config = dict(
    num_hidden_layers=13,
    hidden_size=256,
    n_experts=64,
    experts_per_token=6,
    d_expert=48,
    d_shared_expert=128,
    hidden_act='tanh_gelu',
    moe_layers=[1, 2, 3, 4, 5, 6, 7, 8, 9, 10, 11, 12],
    router_score='sigmoid',
    normalize_top_k=True,
    routed_scale=2.45,
    balance_loss=0.00529,
    balance_bias=False,
    n_groups=4,
    groups_per_token=1,
    init_std_router=0.0398,
    lr_router=0.000648,
    num_attention_heads=4,
    num_key_value_heads=4,
    head_dim=64,
    vocab_size=32000,
    norm='layernorm',
    norm_place='pre',
    norm_eps=1e-06,
    positions='learned',
    qk_norm=False,
    attn_scale=0.125,
    tie_word_embeddings=True,
    parallel_block=False,
    init='normal',
    init_std_qkv=0.037,
    init_std_o=0.046,
    init_std_up=0.053,
    init_std_down=0.053,
    optimizer='muon_hyperball',
    learning_rate=0.00761,
    beta1=0.95,
    weight_decay=0.0,
    lr_head=0.00709,
    warmup_steps=200,
    schedule='wsd',
    decay_fraction=1.0,
    decay_shape='linear',
    final_lr_fraction=0.0,
    batch_tokens=65536,
    max_seq_len=256,
    doc_mask=True,
    train_tokens=293700000,
    max_steps=4482,
    dataset='wikipedia_en',
)
Below are experts of layer 5 (counted from 0) of a mixture-of-experts language model. Rows are named router (the router's row for the expert), down (a neuron's output weights, with its number) and show model dimensions 128-255. Each number is 200 + 20 x the weight over its row's rms, rounded and kept within 0 to 999.
Before each expert's rows: a language model's description of what the expert responds to. This comes from a sample of Wikipedia text that the model never trained on.

# expert 63
It responds to: Capital letters inside acronyms and codes, such as SH, CONVIVIR, DEN, NTSC, and raw byte pieces of Thai and other non-Latin script.
router,192,171,179,212,210,178,190,198,196,195,221,194,230,163,212,209,231,217,231,183,214,208,228,203,199,198,191,230,223,220,172,227,202,243,223,182,224,195,205,194,222,156,189,216,190,191,205,175,170,138,179,179,204,178,198,209,226,213,206,178,226,234,190,202,172,189,242,183,206,198,203,201,216,193,195,172,165,215,187,190,196,212,199,220,208,207,219,180,194,199,222,203,201,234,191,219,210,210,179,164,188,220,198,217,201,219,207,219,176,237,186,213,233,150,190,228,218,192,210,194,222,195,204,227,201,191,156,200
down0,201,181,197,214,237,154,205,211,195,215,175,188,182,223,201,185,206,230,206,214,196,176,185,218,170,199,159,222,199,164,241,172,225,200,209,192,211,181,191,209,177,217,226,183,209,170,173,171,238,218,221,215,219,196,202,207,213,204,216,203,171,188,211,209,216,197,177,189,221,210,184,178,219,226,198,163,184,228,210,206,209,154,208,177,187,186,219,195,177,167,183,197,196,207,197,197,224,169,201,181,213,215,228,195,215,189,231,215,195,224,189,196,197,179,161,210,174,212,185,224,212,200,207,183,183,184,221,187
down1,180,198,241,199,195,212,182,219,181,232,156,178,170,207,172,198,204,183,177,227,215,196,207,209,200,203,201,203,214,211,190,204,170,190,200,184,204,170,193,217,179,211,224,191,214,192,234,214,171,240,137,176,220,207,183,188,208,184,191,188,198,186,184,181,201,215,217,194,210,173,167,216,183,216,190,198,225,214,203,184,214,192,236,216,233,233,207,222,171,211,207,173,193,226,174,158,222,194,211,209,158,181,180,214,200,193,204,190,215,226,213,209,216,204,197,198,209,193,226,205,180,223,198,206,212,192,205,192
down2,194,203,209,188,216,207,205,187,234,196,210,220,204,181,239,218,177,191,162,259,180,222,236,231,222,196,193,209,193,177,209,209,239,220,186,206,189,193,211,200,204,199,206,173,214,210,221,215,205,193,213,220,210,197,208,189,198,198,236,209,205,205,199,157,170,175,211,206,215,223,201,202,213,222,216,196,189,194,202,190,152,241,208,180,189,223,175,190,202,226,195,193,181,224,228,192,222,190,221,218,178,205,192,208,182,250,208,209,213,234,199,217,172,197,188,183,204,212,203,202,198,191,186,204,220,212,197,234
down3,193,198,187,211,196,185,205,168,223,183,220,188,236,234,185,168,177,164,190,212,200,209,252,189,206,190,175,170,192,199,216,185,169,203,190,198,205,201,186,230,215,196,204,185,201,225,207,223,203,220,221,221,186,207,196,212,240,191,211,214,201,220,236,199,201,227,202,209,173,202,172,201,195,166,213,209,204,197,190,206,212,223,194,192,215,229,190,192,201,152,202,181,209,180,191,194,213,192,194,238,201,193,215,175,225,203,204,208,168,197,190,214,217,206,182,169,180,173,165,236,183,212,188,205,182,208,190,212
down4,213,180,208,196,197,202,203,206,205,188,213,192,204,225,244,232,191,189,209,229,173,209,210,182,240,235,208,188,198,212,233,158,211,215,152,223,207,238,177,203,181,203,178,210,218,201,213,164,171,223,211,195,204,183,229,211,215,218,206,225,199,192,206,195,222,168,210,227,202,160,241,195,180,204,223,192,202,205,191,180,191,200,231,213,194,174,185,220,203,207,188,173,188,194,244,200,233,231,209,233,196,220,198,178,187,184,187,215,185,204,182,199,203,213,232,176,211,177,214,190,209,186,212,186,180,206,141,151
down5,223,182,191,160,174,218,186,186,174,174,240,242,231,250,193,160,186,239,229,229,216,209,209,189,222,181,201,202,169,169,192,177,215,169,193,210,204,207,203,168,210,208,186,198,193,190,223,161,199,188,205,218,192,187,200,220,189,211,193,166,192,186,165,208,234,195,194,178,196,193,176,194,196,203,176,193,225,189,217,169,203,174,183,217,180,183,180,191,199,205,192,186,210,219,196,222,196,194,168,232,189,213,195,192,220,185,207,187,196,190,198,176,202,232,186,202,209,222,209,202,222,188,181,200,193,221,213,215
down6,202,188,189,220,197,201,174,222,204,207,211,163,187,183,203,223,184,225,260,221,150,194,176,200,209,245,213,184,185,187,198,219,205,193,217,200,205,182,199,199,183,210,214,213,166,205,213,124,179,217,184,194,175,188,244,171,209,178,191,186,218,200,246,203,256,200,176,207,187,223,174,183,222,237,213,164,216,196,184,218,210,170,197,210,204,181,194,202,229,218,173,178,225,199,202,157,196,203,203,195,225,214,189,213,223,197,216,156,185,195,236,194,195,182,200,231,224,208,186,242,226,218,200,236,190,192,175,232
down7,202,205,197,210,204,243,208,176,184,226,209,219,181,193,226,220,190,201,203,199,220,189,172,190,213,200,197,198,207,210,175,208,213,217,203,169,197,224,208,233,215,209,163,237,203,189,215,251,199,214,189,176,189,204,195,232,234,169,215,195,229,184,204,226,224,180,225,223,207,214,209,156,195,213,184,203,173,187,193,217,202,204,215,215,242,201,213,197,223,203,161,166,203,210,154,210,163,198,214,208,216,161,159,192,181,216,194,246,154,224,210,197,218,188,226,216,218,192,205,170,219,179,204,196,223,213,169,198
down8,185,182,225,177,190,206,213,205,226,170,220,196,210,204,204,205,169,192,215,166,210,210,213,181,208,216,216,209,199,195,205,197,167,192,200,218,186,194,207,208,167,189,180,217,185,205,161,214,185,224,191,183,207,189,208,211,191,229,225,155,171,203,201,210,198,192,234,192,274,206,203,185,207,183,186,237,182,228,215,169,193,207,208,207,178,201,233,223,252,214,229,184,202,212,145,227,203,186,211,190,180,174,207,191,175,212,173,177,211,186,233,198,194,208,205,186,218,198,218,196,171,215,190,221,191,223,195,187
down9,224,214,208,170,220,174,223,170,194,177,185,198,173,198,185,216,183,123,185,193,194,231,211,179,206,196,192,189,184,230,191,240,210,247,201,217,227,227,208,191,223,184,198,192,241,204,203,232,180,201,196,202,180,221,201,169,181,168,199,169,160,187,182,248,182,202,191,192,186,222,205,210,202,225,188,198,227,231,198,215,183,200,209,244,153,220,204,187,224,191,204,195,181,189,211,214,215,193,170,186,185,228,219,180,198,186,172,183,203,183,206,159,199,205,171,214,240,171,223,209,205,185,186,207,196,211,159,216
down10,198,192,221,176,210,196,187,215,164,190,218,207,189,218,209,221,186,214,212,178,205,163,199,196,195,198,223,225,187,201,187,222,192,230,186,184,195,168,232,179,215,190,203,206,226,195,175,223,181,203,177,132,189,170,191,233,206,176,203,188,206,202,241,168,200,214,208,185,202,204,159,215,169,224,217,190,222,211,203,193,166,220,185,165,210,156,173,248,204,201,219,224,227,177,220,224,222,224,198,189,211,205,166,223,199,203,176,182,224,179,167,200,193,210,196,232,175,201,199,183,234,187,220,168,157,230,206,199
down11,211,214,198,187,194,240,205,207,220,206,200,196,199,210,161,192,189,249,212,190,229,190,185,187,193,224,204,217,201,214,206,158,216,181,176,193,153,187,153,194,194,196,183,211,190,227,190,186,218,211,211,218,216,224,190,210,194,224,183,216,189,197,225,214,231,191,205,202,213,215,165,208,199,220,224,225,183,197,195,202,209,179,230,190,206,225,176,243,188,225,191,197,166,191,205,173,218,220,215,203,207,227,185,198,204,178,181,201,211,191,189,195,219,200,176,176,185,235,216,230,220,177,201,208,233,209,223,228
down12,212,188,210,189,218,175,174,189,203,233,182,180,195,191,224,182,205,182,187,233,198,190,214,197,177,186,183,205,203,190,195,213,208,193,166,212,193,215,229,185,199,143,175,155,213,199,213,225,179,205,182,197,195,164,245,220,190,180,195,212,239,185,212,226,231,210,201,185,197,207,223,219,219,216,203,184,166,206,196,219,210,180,176,226,216,191,216,211,226,218,166,199,180,210,164,185,159,236,163,216,179,200,234,192,170,187,235,189,203,204,209,207,202,225,185,210,181,182,205,209,190,190,211,215,233,232,232,201
down13,218,190,204,169,181,218,204,205,217,176,182,185,180,229,165,176,226,212,224,182,210,213,169,177,224,228,221,190,174,248,188,240,173,172,241,253,194,203,210,211,214,198,187,219,201,217,216,219,182,212,201,211,196,206,208,179,207,207,207,227,177,218,191,240,204,233,182,193,204,173,170,221,183,193,232,246,192,217,182,221,184,210,195,214,152,225,189,235,193,188,201,194,185,217,217,224,207,201,187,211,190,189,239,214,180,167,207,211,199,193,200,193,201,182,212,242,188,163,197,193,207,219,210,194,200,223,203,216
down14,222,193,196,200,161,191,204,198,202,201,222,214,200,213,179,188,257,232,214,216,197,220,185,233,161,181,234,205,212,208,191,220,189,180,206,199,232,184,215,227,212,177,213,213,158,215,188,230,233,220,212,221,205,197,144,204,169,175,207,197,206,175,207,223,177,193,202,210,214,196,221,212,194,151,162,228,179,198,203,199,221,217,227,184,209,220,200,194,215,217,160,179,207,196,213,208,186,215,201,226,211,143,201,205,199,189,200,187,183,185,207,226,185,181,189,193,171,173,203,217,216,199,181,197,208,224,190,200
down15,220,186,189,181,215,215,207,242,205,186,158,209,187,234,188,227,194,200,205,221,198,200,198,208,200,207,216,185,186,178,221,182,193,191,212,234,167,189,234,198,256,218,194,194,202,264,186,206,201,193,234,162,169,196,188,163,185,240,202,209,200,224,193,207,181,192,207,185,199,199,208,225,213,212,215,192,189,218,221,199,175,198,194,168,201,215,180,222,198,204,202,209,176,218,196,209,219,203,177,184,213,215,158,200,186,218,207,179,222,246,156,255,213,168,212,208,191,160,200,199,184,184,224,198,215,179,197,195
down16,176,220,174,230,219,229,207,189,199,198,223,225,198,200,179,198,194,212,170,168,214,189,215,203,205,189,229,258,161,187,197,197,202,178,205,196,210,212,254,202,219,226,213,184,189,231,211,202,197,210,203,174,181,196,209,240,213,201,190,186,194,180,189,232,218,202,191,193,189,217,194,190,199,190,214,194,202,180,189,225,180,176,176,176,154,204,173,181,171,196,193,209,212,171,187,213,190,193,178,231,184,179,214,199,175,208,186,224,179,131,211,188,209,209,199,195,215,201,268,208,221,208,163,194,238,202,217,177
down17,187,180,193,193,214,214,187,210,178,177,215,173,193,174,205,236,204,165,212,205,233,202,202,178,175,202,186,164,202,209,179,180,217,215,205,200,203,185,232,188,195,179,211,185,164,219,182,222,221,197,154,207,177,193,199,189,152,155,191,213,204,192,188,195,240,178,203,193,201,213,171,208,199,212,191,181,222,218,204,182,204,209,180,225,192,225,180,189,214,145,197,210,191,226,185,217,196,171,167,179,164,214,176,236,202,203,241,195,188,218,223,206,189,211,221,233,210,227,210,208,197,198,172,238,198,189,194,203
down18,180,203,188,196,176,221,194,189,186,187,186,205,184,199,199,190,222,189,208,217,186,201,184,155,163,195,184,190,213,219,199,201,221,204,178,179,177,164,174,197,211,236,199,230,205,203,187,169,179,198,202,238,182,215,199,190,204,218,174,182,197,218,221,207,185,210,161,188,180,189,163,173,187,205,199,204,231,187,198,193,250,177,246,177,154,202,259,194,224,181,206,214,186,178,204,198,196,221,223,228,204,214,185,193,213,186,204,190,184,172,239,194,220,199,183,174,196,202,179,209,164,185,194,194,222,222,173,190
down19,219,165,213,175,189,225,220,234,160,169,189,186,200,195,228,186,177,225,196,160,228,208,185,203,210,230,224,201,196,211,197,208,191,222,246,193,177,223,176,189,194,171,207,201,199,227,237,155,238,211,185,188,197,176,191,213,233,186,189,196,216,191,206,219,230,195,212,215,208,210,185,222,161,202,199,230,219,196,183,202,193,200,181,200,221,203,217,138,181,201,190,223,203,215,202,245,209,226,203,204,157,168,236,217,184,212,228,196,158,232,206,216,188,213,235,156,180,215,196,214,181,178,201,176,203,215,218,208
down20,178,168,211,227,182,195,201,176,180,213,222,224,227,203,204,182,202,215,207,137,200,219,192,258,194,222,223,227,170,214,215,227,203,182,193,198,174,188,171,195,175,198,216,212,187,170,201,204,229,229,195,175,195,227,191,217,200,194,199,195,162,165,183,187,204,200,214,168,207,198,208,213,174,201,203,196,185,166,224,169,193,202,202,207,193,168,206,197,189,234,215,220,165,197,176,174,176,199,172,207,216,186,187,176,245,188,211,200,201,192,180,197,231,242,196,206,173,193,175,211,210,176,234,192,195,197,196,211
down21,199,218,207,186,204,203,205,199,191,136,191,223,207,178,189,161,190,203,191,183,181,221,206,211,171,223,190,206,208,240,203,184,207,188,197,174,214,222,221,179,203,236,198,225,200,183,201,197,184,222,215,226,181,188,198,219,207,212,210,235,208,203,224,180,226,226,200,207,190,212,208,209,164,206,173,191,161,191,156,233,225,180,232,163,174,193,186,219,166,158,182,191,173,192,216,218,204,175,220,195,229,209,209,199,183,198,159,195,179,184,187,226,220,188,177,161,176,194,253,179,210,208,167,202,246,205,232,208
down22,207,212,200,177,219,197,238,195,198,194,190,238,177,198,154,202,201,214,152,232,190,211,224,261,217,191,190,174,194,234,188,239,184,196,158,189,177,204,200,200,173,202,203,263,207,187,196,167,207,178,187,193,176,199,212,193,199,219,190,211,185,211,234,198,170,224,204,186,187,183,187,184,220,192,182,167,202,218,204,202,177,177,214,195,237,145,185,171,212,196,215,181,219,196,199,205,219,177,216,188,208,209,169,186,205,209,206,201,197,216,202,194,195,205,172,187,216,213,193,212,185,265,202,203,208,215,210,186
down23,189,237,155,205,186,204,185,222,175,180,204,184,237,241,215,204,210,172,197,165,219,193,189,195,207,170,208,196,210,218,193,184,193,215,174,200,213,209,191,214,203,177,255,169,207,218,216,201,215,211,214,208,167,222,225,163,186,219,204,229,192,203,201,152,201,191,211,212,188,201,181,206,221,185,198,194,189,226,203,164,184,167,191,189,212,192,214,161,204,184,187,198,209,183,172,207,192,224,219,198,174,226,221,193,182,202,216,201,245,195,219,194,180,211,226,220,198,231,196,200,149,201,218,199,211,215,196,214
down24,199,163,195,226,197,178,218,157,196,209,213,185,179,217,176,230,172,193,191,190,173,201,171,231,205,193,203,220,244,206,199,215,178,194,246,202,178,199,225,175,181,219,196,193,185,189,204,218,199,173,188,179,216,209,199,216,205,199,174,221,237,197,187,170,223,218,205,185,234,203,228,210,204,209,178,179,212,204,203,177,171,190,176,190,189,206,178,196,172,237,221,207,204,197,215,184,214,183,192,210,249,204,215,175,201,180,198,213,229,210,193,180,217,194,193,220,202,218,191,187,209,207,232,193,165,190,203,203
down25,186,249,184,190,200,226,191,178,204,176,206,186,206,212,171,229,203,216,162,204,234,198,209,204,207,255,218,176,164,162,200,196,203,245,215,190,216,231,179,209,231,220,230,208,225,218,187,204,174,232,190,200,222,209,207,200,202,216,216,208,222,210,194,160,232,206,177,197,179,173,204,209,178,197,229,156,194,220,196,177,218,185,199,183,210,178,188,197,185,161,212,198,218,196,240,166,206,168,236,200,206,211,196,169,204,196,172,205,186,231,175,170,205,181,233,186,238,200,188,218,218,171,182,236,193,183,185,218
down26,210,211,198,226,176,187,221,186,205,160,204,182,240,186,177,171,185,189,192,168,206,180,212,227,135,198,206,171,222,199,212,184,213,211,200,177,198,202,215,213,165,165,202,222,159,188,220,186,212,213,190,203,210,188,205,231,194,194,189,229,199,203,186,212,179,214,214,178,211,183,213,178,224,241,177,188,203,190,148,198,212,241,186,226,194,227,216,242,182,222,212,164,213,230,191,206,210,209,191,210,192,176,234,228,207,227,192,190,191,222,196,192,216,190,205,161,157,225,199,203,179,167,199,181,215,196,206,204
down27,239,186,214,202,179,191,188,211,226,221,163,165,189,203,203,215,230,196,214,182,224,183,188,206,192,185,178,195,196,188,188,168,189,177,201,185,163,208,200,194,188,250,203,181,240,181,224,221,253,171,217,216,234,190,222,199,210,193,209,204,205,204,161,178,228,218,186,151,178,172,204,195,229,230,157,175,203,166,218,162,169,211,213,194,224,206,162,232,220,168,161,192,219,182,222,233,219,170,201,191,209,159,181,225,213,205,200,210,221,208,174,191,193,218,187,187,229,223,183,198,188,220,195,215,218,195,205,241
down28,218,200,171,182,203,194,202,184,186,233,179,219,195,195,224,203,167,211,217,187,209,191,183,210,185,163,202,200,203,202,251,196,196,200,230,172,212,196,199,208,166,191,194,158,188,173,195,191,216,202,188,220,183,250,189,182,199,199,191,204,193,189,202,196,198,201,211,178,211,182,202,198,208,219,211,217,215,202,233,192,214,209,193,232,162,189,190,181,218,233,178,203,188,222,220,195,191,206,187,214,237,239,200,208,206,193,185,178,190,231,212,179,166,202,175,195,214,187,202,156,167,201,222,208,166,229,170,194
down29,203,194,219,209,244,196,202,187,184,188,169,197,175,176,182,205,207,189,157,204,214,218,191,220,203,212,203,193,204,187,249,211,192,207,229,219,192,189,213,205,198,196,224,204,187,209,183,218,224,201,210,225,177,187,183,199,193,184,185,195,194,180,218,195,178,229,199,201,206,199,201,144,194,187,183,205,197,182,251,181,192,212,177,171,214,189,192,194,201,221,217,226,187,238,189,189,184,198,223,194,187,221,203,201,186,178,183,193,202,163,204,187,205,213,169,231,208,252,213,207,198,195,207,220,184,194,191,255
down30,238,221,190,198,178,175,218,218,179,195,231,191,210,242,190,171,214,185,235,185,206,206,182,189,216,241,193,176,207,209,207,206,178,187,196,190,214,225,198,170,199,208,204,224,175,203,189,177,206,212,194,181,245,233,209,203,178,217,186,193,193,172,184,225,218,205,204,193,216,187,206,178,202,232,184,236,206,172,181,239,213,192,189,228,207,188,174,210,216,198,177,212,194,188,236,180,200,189,174,213,208,211,164,202,185,208,176,232,221,225,200,175,190,208,204,203,220,204,220,198,221,203,177,193,193,214,197,203
down31,223,199,204,216,166,172,194,213,222,209,160,194,213,187,192,183,174,211,194,191,192,202,200,202,198,188,240,203,195,202,200,198,196,194,180,204,165,217,201,222,200,250,181,190,199,179,244,231,197,187,236,164,185,180,169,178,191,189,207,201,210,212,191,237,171,182,205,220,182,199,232,211,218,189,217,188,191,187,186,185,207,188,206,211,208,190,184,179,171,202,193,223,220,174,246,198,209,208,197,214,203,201,193,180,199,193,204,202,211,223,190,200,230,208,197,208,166,208,236,201,229,168,196,206,186,215,178,222
down32,187,204,218,196,199,210,205,200,218,181,177,173,188,220,203,220,181,215,227,206,198,191,177,180,186,172,219,224,222,179,222,201,181,207,163,194,206,217,177,211,194,217,180,167,197,222,190,159,202,215,175,163,204,233,208,206,207,244,194,210,189,165,245,204,182,197,194,175,235,188,215,167,206,204,180,189,193,174,215,215,205,206,208,200,189,181,188,197,190,200,146,185,176,215,190,208,235,200,195,196,203,241,209,213,208,237,182,172,179,183,227,186,188,239,224,192,206,212,224,210,175,230,227,185,148,187,233,206
down33,178,195,155,203,179,220,208,209,186,183,161,173,210,207,233,183,215,211,213,195,206,174,222,197,220,208,217,191,190,211,173,190,197,208,200,213,216,197,175,179,189,191,207,235,241,196,201,176,228,226,212,205,204,196,178,208,233,203,182,186,194,204,213,187,222,186,175,193,176,166,193,238,199,238,224,187,188,214,197,192,189,214,153,206,226,189,159,216,169,179,225,182,216,168,190,203,214,224,198,201,206,180,218,188,236,209,223,198,236,158,217,211,172,199,217,236,230,199,195,235,199,163,226,216,205,192,163,219
down34,206,176,170,208,204,190,218,206,151,205,186,206,197,180,197,180,225,175,199,191,195,182,191,191,170,176,207,223,209,213,192,187,192,215,174,200,195,226,205,169,183,208,187,183,197,183,199,177,188,210,196,212,202,201,157,196,228,197,159,190,209,186,218,185,179,229,196,202,207,212,192,194,190,171,170,235,180,203,225,218,213,195,192,209,210,168,202,175,204,181,221,205,179,204,184,207,162,187,215,200,220,189,227,234,174,210,196,200,190,219,211,222,185,192,174,193,193,200,180,186,199,191,203,206,223,194,209,202
down35,210,164,196,172,178,210,220,175,225,207,206,189,160,206,221,190,192,216,225,224,201,215,224,216,195,252,174,187,203,191,220,211,180,192,211,200,235,204,192,218,216,177,223,252,202,222,210,202,167,184,214,191,214,209,215,190,200,174,184,206,190,201,178,172,178,211,221,206,190,210,212,204,176,168,219,191,217,188,211,177,215,220,200,206,203,209,199,220,203,190,209,167,206,203,187,175,196,243,212,188,191,230,204,194,194,198,227,192,225,202,187,205,189,171,193,210,207,161,204,189,203,195,193,208,194,198,194,204
down36,185,185,185,169,205,218,195,220,195,195,247,221,207,217,187,219,194,233,209,229,208,190,208,192,248,184,193,206,196,214,200,168,190,169,219,152,149,190,209,228,223,201,207,225,226,198,169,206,238,207,179,188,199,206,189,186,193,171,246,191,186,195,232,201,229,205,187,164,238,177,155,218,213,192,261,209,236,196,181,162,216,188,206,149,180,206,194,163,242,190,218,213,201,189,174,187,186,194,226,215,196,197,208,188,202,162,176,185,221,208,197,196,170,206,195,215,224,206,193,143,215,226,221,199,174,193,205,197
down37,223,215,230,186,229,216,194,215,243,202,226,228,196,190,192,221,218,158,180,242,217,200,175,196,216,184,201,170,193,230,232,199,175,191,187,200,239,181,210,159,219,170,217,226,170,228,218,185,189,190,176,187,206,217,213,228,174,193,224,196,198,183,191,213,200,196,203,209,201,193,182,184,195,162,201,201,172,193,225,214,221,191,204,207,190,243,211,210,143,214,180,204,208,220,204,190,184,193,227,179,216,197,218,199,177,218,207,193,207,227,219,205,184,218,207,174,216,185,171,183,206,166,193,185,212,187,204,206
down38,205,208,229,205,206,197,226,204,214,237,217,211,213,172,238,223,214,205,186,216,176,205,204,191,203,222,184,234,186,217,201,179,218,185,227,223,223,171,200,211,198,175,183,230,207,211,182,213,188,197,190,213,209,215,189,231,197,201,211,189,185,205,211,205,167,186,176,157,194,168,148,191,207,183,198,196,212,239,233,204,210,183,182,206,193,194,210,190,218,194,201,207,204,200,188,258,197,184,200,188,206,176,194,172,191,211,175,195,195,174,184,206,197,166,228,194,204,185,211,199,223,170,198,198,186,223,203,191
down39,205,201,205,210,202,211,187,209,198,198,219,192,211,214,219,261,222,202,160,204,178,199,207,188,200,236,225,137,216,203,176,175,196,213,235,178,160,184,211,222,198,215,215,173,202,187,213,210,171,217,218,198,149,234,192,186,142,195,179,198,183,218,198,198,221,227,186,207,193,256,208,199,191,187,200,174,205,189,225,211,185,199,201,208,223,167,191,216,217,186,221,189,216,160,176,216,211,196,236,209,188,202,178,202,183,210,211,186,223,203,194,219,213,175,204,189,219,178,209,196,240,220,177,222,201,194,179,211
down40,206,213,224,208,202,171,200,213,182,210,203,195,213,221,181,181,190,182,201,203,215,195,172,175,226,200,233,221,221,200,172,189,225,182,166,158,193,172,207,188,223,170,196,203,185,199,196,210,184,182,193,228,243,163,173,200,211,180,189,215,183,161,220,197,136,201,159,177,196,212,182,215,206,203,180,207,197,218,202,200,184,223,204,189,227,184,225,196,190,177,198,197,168,240,216,237,208,234,199,202,206,205,216,226,199,186,221,194,181,208,181,218,234,224,170,209,213,213,196,177,220,190,200,202,205,227,211,146
down41,174,192,183,182,199,186,228,209,190,208,187,180,186,212,203,196,167,213,220,174,201,176,210,206,223,204,168,198,174,204,201,194,202,204,155,177,229,192,220,183,198,201,211,208,194,223,172,195,250,193,185,179,221,190,226,175,215,218,221,182,244,196,213,184,181,227,209,198,205,185,241,217,235,193,240,198,220,216,195,212,239,238,170,202,183,201,177,219,204,193,190,196,173,215,205,218,204,199,212,166,199,152,235,193,165,225,229,210,211,195,253,215,182,166,203,182,199,191,167,205,180,190,164,215,237,187,223,192
down42,204,212,209,206,191,225,198,222,208,200,233,212,230,214,198,209,188,191,239,204,198,197,217,212,214,175,217,202,188,197,203,180,239,177,196,219,218,196,203,229,184,175,205,196,186,229,186,172,211,201,204,252,218,184,182,233,201,200,195,219,179,195,201,197,160,132,173,163,198,191,212,202,203,177,184,203,215,214,177,222,224,184,217,212,211,190,195,199,241,185,207,211,222,199,188,223,211,216,181,169,139,237,189,205,204,211,200,191,232,207,211,217,209,175,224,219,243,228,176,206,223,220,230,232,192,184,190,179
down43,174,237,194,213,214,210,201,197,167,184,194,242,202,190,212,178,189,217,226,234,179,219,178,198,197,203,161,192,190,198,234,220,205,214,168,225,205,190,223,214,188,210,192,198,180,205,216,186,194,186,196,220,192,194,204,188,197,225,206,215,236,236,197,191,209,186,222,189,214,194,204,184,186,156,201,245,205,171,197,197,213,196,173,210,196,199,200,187,167,201,249,212,229,205,158,175,196,180,155,195,201,243,191,206,175,231,203,220,178,191,227,190,214,207,198,243,154,188,212,223,179,198,201,171,195,225,235,195
down44,188,191,234,181,193,211,238,200,218,182,191,223,209,182,207,192,232,179,209,182,186,227,181,197,218,238,187,236,190,207,193,207,200,227,183,195,212,191,256,211,252,194,204,213,192,203,211,160,218,219,189,183,205,235,200,196,215,210,201,177,180,192,190,206,174,154,203,207,190,203,191,224,231,183,210,209,186,209,194,199,195,199,191,173,209,166,231,183,205,220,198,229,186,198,225,199,185,207,164,189,211,195,196,221,197,195,215,234,214,216,227,204,199,214,211,195,152,171,174,196,213,222,199,219,212,173,197,174
down45,170,201,189,206,210,206,194,180,206,212,159,177,202,227,193,199,181,182,187,187,199,224,223,195,194,205,186,196,231,173,214,206,201,220,237,199,190,234,183,212,216,230,193,187,198,195,163,209,193,198,181,160,202,196,181,195,222,219,217,184,190,205,220,231,221,227,198,221,222,227,216,153,192,185,205,163,204,211,211,197,211,216,210,206,209,207,213,215,195,223,170,170,239,206,187,185,200,187,194,178,198,223,216,189,194,206,202,198,171,213,175,186,186,196,213,162,220,207,197,200,196,190,230,236,183,196,225,175
down46,225,209,170,217,228,223,190,230,207,201,187,207,173,210,235,197,209,206,177,197,201,208,160,184,184,179,189,225,160,184,201,218,230,200,187,208,199,195,226,205,221,232,235,214,208,192,179,217,224,189,219,165,215,192,168,195,195,212,182,200,192,196,209,186,186,178,228,230,180,210,211,181,187,195,189,205,185,258,208,181,216,205,211,185,195,231,222,192,171,208,205,207,210,185,196,196,184,215,183,158,235,170,207,215,166,194,189,217,230,197,182,182,197,206,171,226,202,204,171,183,239,174,166,214,199,204,212,197
down47,230,203,207,182,201,186,195,230,188,194,188,245,180,187,209,201,225,213,182,170,188,210,182,188,191,195,233,183,192,213,175,180,202,206,230,226,192,191,182,228,203,202,204,195,223,192,228,165,218,178,201,200,224,246,230,201,179,173,202,188,168,195,236,175,158,188,167,209,205,198,194,217,189,196,208,179,188,153,224,179,214,217,218,182,233,229,200,195,214,234,208,198,215,131,228,167,182,199,209,202,174,170,170,216,223,166,196,159,230,220,215,199,197,229,183,191,199,227,223,219,207,170,224,208,179,200,201,195